python train.py --num_key_value_heads=6 --head_dim=96 --init="normal" --optimizer="cautious_adamw" --warmup_steps=220 --train_tokens=1166000000
Below are experts of layer 8 (counted from 0) of a mixture-of-experts language model. Rows are named router (the router's row for the expert), up (a neuron's input weights, with its number) and show model dimensions 256-383. Each number is 128 + 32 x the weight over its row's rms, rounded and kept within 0 to 255. Numbers have three digits each.
Before each expert's rows: a language model's description of what the expert responds to. This comes from a sample of Wikipedia text that the model never trained on.

# expert 29
Description: Word-initial fragments
router:147155099116107128097119136173123170151137105173166133142093117139178167174150160095152107184138139132129161142162166103164105199125068080066134120123169135071138151046120125108193119128129118112145140104157126121118126132190159100108122121105076135137141129182072146155091161078131138191161127123129144131135104142156121107110080071100086163191175068097128104138214127172157130103119
up0:135155098149154112117144158127143134151145097141183144067149152171159154132141082149135144164128164104121114155164121131132132206108103095069117141150118072063141132100111108065179130151126098117147124143094146150092110156121085108080131125044127101148114154128157142151124105153166089131154096156114142114116158164137118105113109149098146156128113084152179156122178161160123151141104
up1:112113178095129136159177080115143172170123110096137080109157103099119113147123162123153112144196141112060115134129163143151092152121160109086171110097136083070084094129095170146173108137120152147113088138122139150160150142127108085104131092119184130088163152138113122060126160115074128093189154165161080113120237141121160178159129086106157088137151093113101128182139113153145123118092
up2:079150132137113089099141140147173089137128120146077177166126162148123138115091116106158141138154082207192129194142142109101121130133151114127097150177100121149091129097080131133073114138121132197164099107037106122130096118077121121141135114130142090140106079122089088174119087198164108166098112127155153153136163113110121166145130112156108107085158161168083112081133120102141137149155
up3:146076155122099111072132082124147142160093134143155094140180134120100151112094123113153131190116130133105118118120131174080149149142130162117133124135103179085054113128114089085186100089163086159077173135120135168119076094191159137098136113108133144079142150163117139182107145092111169141074143151146127150102113115122133149160095139101130159144143116098126133122109157106155221093125
up4:122138125119079153093129145091124123094084128116140146140141094107121169138053156051143140110162134142125114185119146114109149145137090151119094098113091124097130144158110191137083130197170067175126119097150117111086151128127108158150077096151121127112125113120107098096129135093117114131135075155062178106153079111124101167075148207103146150164140147120154110105139114111123155185148
up5:122091106146093117098143156151077141158127127139093137135120153156166179128101125073132139136127151179156209129170124179119112122118175115106166158145152138094127152114085133121145110179140093101094102110147143158181125154110168141154104138124087118136129136127164088179122148109143120101088086136137149161076094101105122173143105194094168120106128152099124143165136156119079186079165
up6:154137106143112136091114166131060176104119109186165160090109135109104163060143115110097116164129138106092103113134132130124135100102167129117093156079140105099134155086143158164164094121200091142158078109124173074096098082072126107097089145061164066153115057163117172156127119118140096132198123169095106122163152071180151135110084163117145180181137098065116126107161118173141085129119
up7:134154112135138091103134172142130087145107158168169095179135127132116124150162157086190078165197093173079125130082160099131155122172152072111122120085104185137122119130127090164225084162148169127172136087128133142082098090161126130110093087110095083113133148118138145082124160162163122160134076159161193174164146063114110161101118107045160083124067096096125109097126113109146143087124
up8:163119090150124087162132152134118144139137187106189144143206140146124105093156154153149139107101148131161127138183196103139109148103113134059118183105126163078080136156112162119119169103183092163103164137105101133077110156168086160109147102136204088162086135126057111104142136125185160143093109182118160144100127112163152125140152153092127094114146107140102118102075142153125155114089
up9:187158119166101126097057121108118107111150079114166122096154164104168171159172090092087155124167192167153093111128147141159123162188169134131168108108114089182137161116165165113125153144117157171137069145161124117144126119121113079129187155091117155144069108118102170145120144128163210140142114132105135051214097155080123174114147154103166116095098115091152120119116175127170105105109
up10:114103153126108079137155160185178132158088111099109109102080112186130144164152096082135204104118073193128085146135129154161146181108162102182148120168129170076154136100148145086163130051072115128099100157131171151128120135162174114168142165116107100113142101150140141120129165119138102114070107157176101126082130124140156131118103115112096134140160135153153164159169085092126114155164
up11:104167131192110100105136122192091102102167154162163119188091166175081173142162155147162119170155111102163129165082109142163152133144141096097105193105107135160113128083154087082170128120167122177125094123119109121177055137088079125126137107131125126166121137134142096127075043150128130237147136128164107115122132140179105130066101089053119116142154140106133162093127074135175170112123

# expert 31
Description: First names and list dashes
router:119154122163098116141193117128125129121134206154138149150126116098144148097127131136158062148150121131128174123108098114178137131203130094110148090121142104127139144059154092121164099095188151140134086032122119119129119152161088109105154130126108089081140149094083170161073093156151136157137191134154176065097126124088113103089103093157090114146130092107115090108113170161146145110157
up0:124160138135072172143137143166113165119167073120129141090122116202113139144122087136131069148122070162150149079171137112126097071157102121101118122103116142138172094130113142131142132178136105081120122101108096107128150183147124154062151105153101163118119153101138151117090136108143159068137116172125209136123154114114163137135166113129107136091074116110123116135058096159176103110142
up1:171158158083133088101206125178061181205110122145170103119143116146134117161134143118127082127116153112138131106196110135109057108047145122163123133162159097139078121140125172153151129118172103170129143080090153125161179127082082092155138119153066152124134138148122137175131108170152109137122156143091108160128094157146119119113132090115106120151163121127118138144126182143157126140151
up2:149120095186115141087156119117116127052078116117119129183122062165141141137084189124156137093167141117065191077074173131124146152123142127180139103135099106102160170155189148127122139153184114164148136160114099100144118156112139178101084092112129148104113183103144148189089132121108132145089131116124195168106146103135126121127101108113147097114085119082151147193083102118143116171118
up3:121134170100112074159107172088124118159083152137165115129142158137178147162133143145134098137124169164089101108156164162110110150095122130131155173100077132155190140135098171123209136108123158119253125113112109141150106153144145106115151123164078120096107119077129102161131118137093080124113132062099092140064077058127107160149121106106158127093078130125115149154116086179156125159162
up4:171105158140126153103234128110132137152115142132175136115131143154206119097151115138128162123110078104160180157166113125114059164110135100147134173149125149097122160109168125158113114183116131120158093096212133143163170180097090124136161146162088150117121125143057101144085165103140140147171146102165083093147165095105130166104136085107101100129106101118128145128116189183069115186108
up5:060179131117111092110102108105091119160138083175072121178152167119117149130203098170128169179137108102103090073104129113130126127130106161146119132130145139108134161114072083048187092178122183149110077132098084088108152107169133099094114103168119101087120147133147094160157139157128121199207119141151160088153203127146160092139193136071123126149103087100124146111129101094140133116204
up6:148138157137135124105155112137126065096120073157127137174078100083199159168163136135100182118096171097179161100129127148114135133090087111136103080134176122139117164104149081134126109062131144116116145120093084151177131161162141101094075123197159162132176090111127165146133123101150112168141069132119120160084134147117147139162134109174113102138156072091180116136127172135156158127105
up7:134129128185123060032120136136119146114119094144134126102075140183186133067145170072059131101156170137113206115158102168125153178089115094095158193167110077102088167095132125079148105160121101111085136121194130166126148118145053085097180116084101085109116133165167190087153110132131153120208159126150176109149108089071102149125123123109190125157070146088115136117161143089107120133197
up8:082100112072168131118103144130092114096143108171103113131129102145112157100099142060080089106142140116115175075119220154148144094082101120147144144112191114177181111122121093081149152169102091111166125082166080142142090189162129106110102108157018061095106067145134128143078104098128102145119176128120087146154147137173094123102109116184122073151084136084130124122104148151116104137165
up9:116120127137094104101191144163102137111124168149210130140184146137111144104091184144131198158141183248159120157164109131148123126099089129195150164105138073123064069122076077122145121111130160103171136102150107163124117103149121172192158134139143142090076122109218125128104108152107113099148109136162138144065089109188138103115121088131083195116096122154090107129146136127132121119150
up10:156072124129123147147083139130088103112048123152082150174089169072126158125067131105101186150140168226151198168064132127152159166128111142201132146132098061142137140136080195098183056109192092145139123074168164142081130123133108098058124147153139079126070133174092120133125088143109102156082092126146148141102129118119132136178095116118135145117163102121146160067120177089142103145138
up11:166128159120096143123103159136072130126193122090181174100138134084117123140097188176146179141107125119062155124142125099168187161129146163104125091166136094158156135122175075080130220106165115149116138140162091156093196101126152110117145123159145128109187098074150131159114131137149114130090168126122154139074067154160114157156153132195083102157127124118149172150114208133141118153140

# expert 4
Description: Proper-name words in organisations
router:141123101100100117094171134123134092091167060150127085139169136113181140151134127120137153160164129094149167143089088144144181060150173136136135106122156133126162094057212087124100116125181136133173059128131152108163126179182077076039127110124139103124137123076132144093115126109133099120120138159151114108136112216151126160056153077157129115164079128125095105101092094120151116126152
up0:167090135074111135152099142122089121152170091146138129103129159129189110094156122145105122162100137141105172107113141145097050164061209114135133163157051125134075174119127073144142125120187189106159152137120148103116135127084175095117095126072210008148101152121148149154159118149163095122079157129157112122132136106156146096097107155196119156173076130147133124112089125119147127061142
up1:169146168214046124091137080161158110125100143136148173125119153197113139161185103104126175116140159171111129156124094110155194128127139146143153150153130146123097127154125070146125087112153137051154087114137125089089144067141131117113121158153173135175112133094156033135122093124173101128094157154117135152145081153088113200106115170147086160149221118141159138137164158104138147149157
up2:095148110181138133076109182125109123134147181088123123129128149140142127165086126117152140117201135137178131129144121165118083138124118144124032113108116137142112172148085182108160129114096093137200094102133092119098152129141155139142110078084080091125151091144137130160107057130155086177080106183082099140143083096181153085135111107199153113122122076087191108117156179205057106160176
up3:152170176130119148144127136116106103110137165122116078151096169038147111162105110112166136221152170138156155069162100144157144101076123145122068124127084140152190187085150063159125162113102102096125112146118133133108174084105129105179114129175052134112139159086105151133093156121107138161114190115141123074075118059112161206144087160205145100176166161140100202148165134151093081150086
up4:096078180184181164132116150170168160154174120165133116106171154069158103153136093101172130111132127097131142109142125183151128187108120132136096175146220119127088131110116130106162150109159117140128072147143065094082145167101088123108076150118123192150156138094153153061072121099140155077132166099126132138134141135105121162120133125046145170081154147124045140094107079152083093220078
up5:128128140144146097165104122143101094129085129147105065127099127135126144176149118133147124054112148102086074087136138087141100097143153098165130160125089105154139132143085113160136126177167117139149087149173173083106140088098114155144105133100118064074132129123070103152104075141138089087131160081119119168091171160134173084109123144136063127128149108093131156099178102145090124144105
up6:103146132129087150076093084096120127186105160168113134097159212147086119117128129140106201128113133159127135100118089054101178165102171128151107140069045097128135136107152083135132099108140152128122057104181079127161153171125102090158163139124170119137067142079087148195158086103152139102072099148163109105116133125109119162085126073133104172148108117100142095099133123159204142146109
up7:140111170112170083182126133180120134120060143207132102156164179165126132119136141085158172110139135172133136140140096113106169127065111125171127167128082144152090152101146136082180146075142114101185186049109162163143138213164147105134115114061134101144110160213187112089115156131137080170161175162120099074144122087161095120062158145113142156165117129100120145100142092137136099080144
up8:045150079072050141146077095148092079041142138176157136136095117191122135089095147164101076152183120129126151156119123176131142157086184139132057152104075113066153088117127108139174085158132114100134080133139161135109128068107121107076065136095111112148111145120102195159083175098106202127117167114117134073122119083163088105076079152091092111180161147093157087160103143131084142103116
up9:137106116170059172115117081085136080129091172147221146139095151122096178152104139095178118129148123101110108182158181107167104140135114131060126158162151070087131138106075112128113106140132101188127093130109136159157062100066150170184144147139168152137160153130163131255144119082190142138094097108098107168097135139138099122151112197202154170135103105133145122119117118190167085157143
up10:153118128149220102084146103143159090081149165086152097167149087114188137119119111139150083048162125115081098193177091121115159112147211099072073201171217085159103156114139133082094161099110130193096142148169186143114110108183090126137092081148083145114147137101186156141105178137109113104124128165109145135175128156067118101140123174075116104098156092136150189032121139116170131084167
up11:155152131132180136135166155102056146097154087112164184117136143123103136149096154135123179137197150124130147127234200162168120090099183108155111143121125157175087109119166136085143110079157179164090130175136112101167102138158149101084116147099117104116117115170101122105090116123112164170170120093127120136117152167162066137100125165107087081116111148086113151137143176102144063180135

# expert 0
Description: Determiners after prepositions
router:145082191115091161093128129135158128124114117169158112132085203165148173164133168151099072157151139182186100106124099166123120125147081095165125113119112144053158171095152123148123101118168087125164070103131116153072159101146128050104164108174106083105126131134126126157075140153120089149149150095168190185110131171105132124066158088148090138135191096121110166049143159112138107138144
up0:112163120116187105174157166158152172119093122081148135159108160057169174138113114098127151123111105100154121097112181131143156120143169139100113090093102155123155168132146105134142132080134133089163165139165122126111107151098151186150127101128123144150114150137155134109036170147176075088098177134134195097112162136119099097071138092126113110139161184149105139150084155087083131129200
up1:126088149076125125161101164086114118140124150137188128137172134093151127117128112095128084129122152145185154077126122179113073142127081167107176163109130133123203167162123125128165143135156110056164075130127142122082175167131151119130143108124133074152143153092128141160098152158116145135054155156131084130138109199179136170163101123139094105126117108183183152077064164156134137106165
up2:133072132122085127091126089194144085150113088164140174137091194090195198141083169163098171104177159121084149102122135177109066219114142110106134166147136073096095184143093182072148115039151119148128083145143137100141134086166140116095168153133156131109131140104160119189148104096182094192125108164156126158125171139116183090149110176101148118125104130098162190093104126142189123106152
up3:117172113081071088168139118170118097134160097142188105145121132201109162158092155129090162137112221135196165102119093165155101074138094133157074141169161139126128161120186070099111169081156142117144138139122098122184121141138119089173151153141128096181139123100147074170125118091087123133130133127054132147120120140135175070065063131127131146125169134132128165134142132111141171155043
up4:139100124078108078125163114072166092083124122120131156121130080108126115174170107135070131108114137071093162108125119137118098153129108133150114117133147151132138089139093171084147102119079110120060110102186100131080089140121134080120126116093120106141154089120056130097107199170148063110128154159076141112114109116057155134155118147088108142169085073133116155096156076175133202162116
up5:113127107130146112116128189120114120141123149152117148099098115125163131094137119187146099116133106150069185129126112079123084124154188127151184135146154112108163161106116197082161147116133147153121110125088141115122168178166131116129108116097125067192104159126157187135137122167117113149159169133109104150140169165149176145193122227114109092090093070105103124094150155128145134098107
up6:098165123092158132135116115116162117110164098166140092105143080088106163159115149089140111149153119088096118152113085087116127174095124088169085092152067159115172183130087130151136084107111179142184145145129088138185166148165133097154105150084174122153108142111148149061176140115115137107084098114163132139093154165093170136135123172084110162095138142141111152178142141180159065070149
up7:148120120098080147186120173148122109105133117124203202110152119088145222090187096164201114181127174061131165170158088132115070082152178075075100097088148116121078143095143155123153137130142085096135145120164134063118095127201123130113165146104124151141088112145101101173095169107137157140130129130148071142097059200121077144142100113067095149107153186071109104135122145088211110149103
up8:096175138132154122115124080133184127136154101152101118105132120147145153106187103168159098102145106171133114086211152133096095112147156162195156197133111157108157157118115130168146101117048200146113128094080140122160129139133133115088152098191113165072106153081126133191128139166169158127126128168148131111158153115152097149143099124133059103125147144124150146105121105147070139126179
up9:160106129085115164055149105172159170096144113163124141110135153116141099137106125122218082137102100130111131181117156163111147102132136151120150165126102137063170149135078089130080104166054102121148161119089146124082194172150125178144110102146101084131230173142088133126142167085118107118160155129169102131125124171143121148113121180121154154227192165128140088139124152150080119118106
up10:128109164149125105135163123127147168095088101158158164135132151139148151082097163095149101173112107172170147158085161107119121111171149113115146186067121160131164136127171125174109127138160124104163108153183129119068113133070107122148144067119135108199154080167068146136134134069131115157075172164119114135120108100167128209100113126125083121124104061129134126124111165156151115120126
up11:145118100137130156125163122052156144129121123160129089141123115022166132125068116162197193129122137122148132132114099132149132115085105136155091100192113131161106112142135122151122112181114089124135122178126149151139126047143116093162192042112077167108170127128162127094106097126125091114167176167116164082109124169125148215109132147124145141183161131108174107134127108126115127198125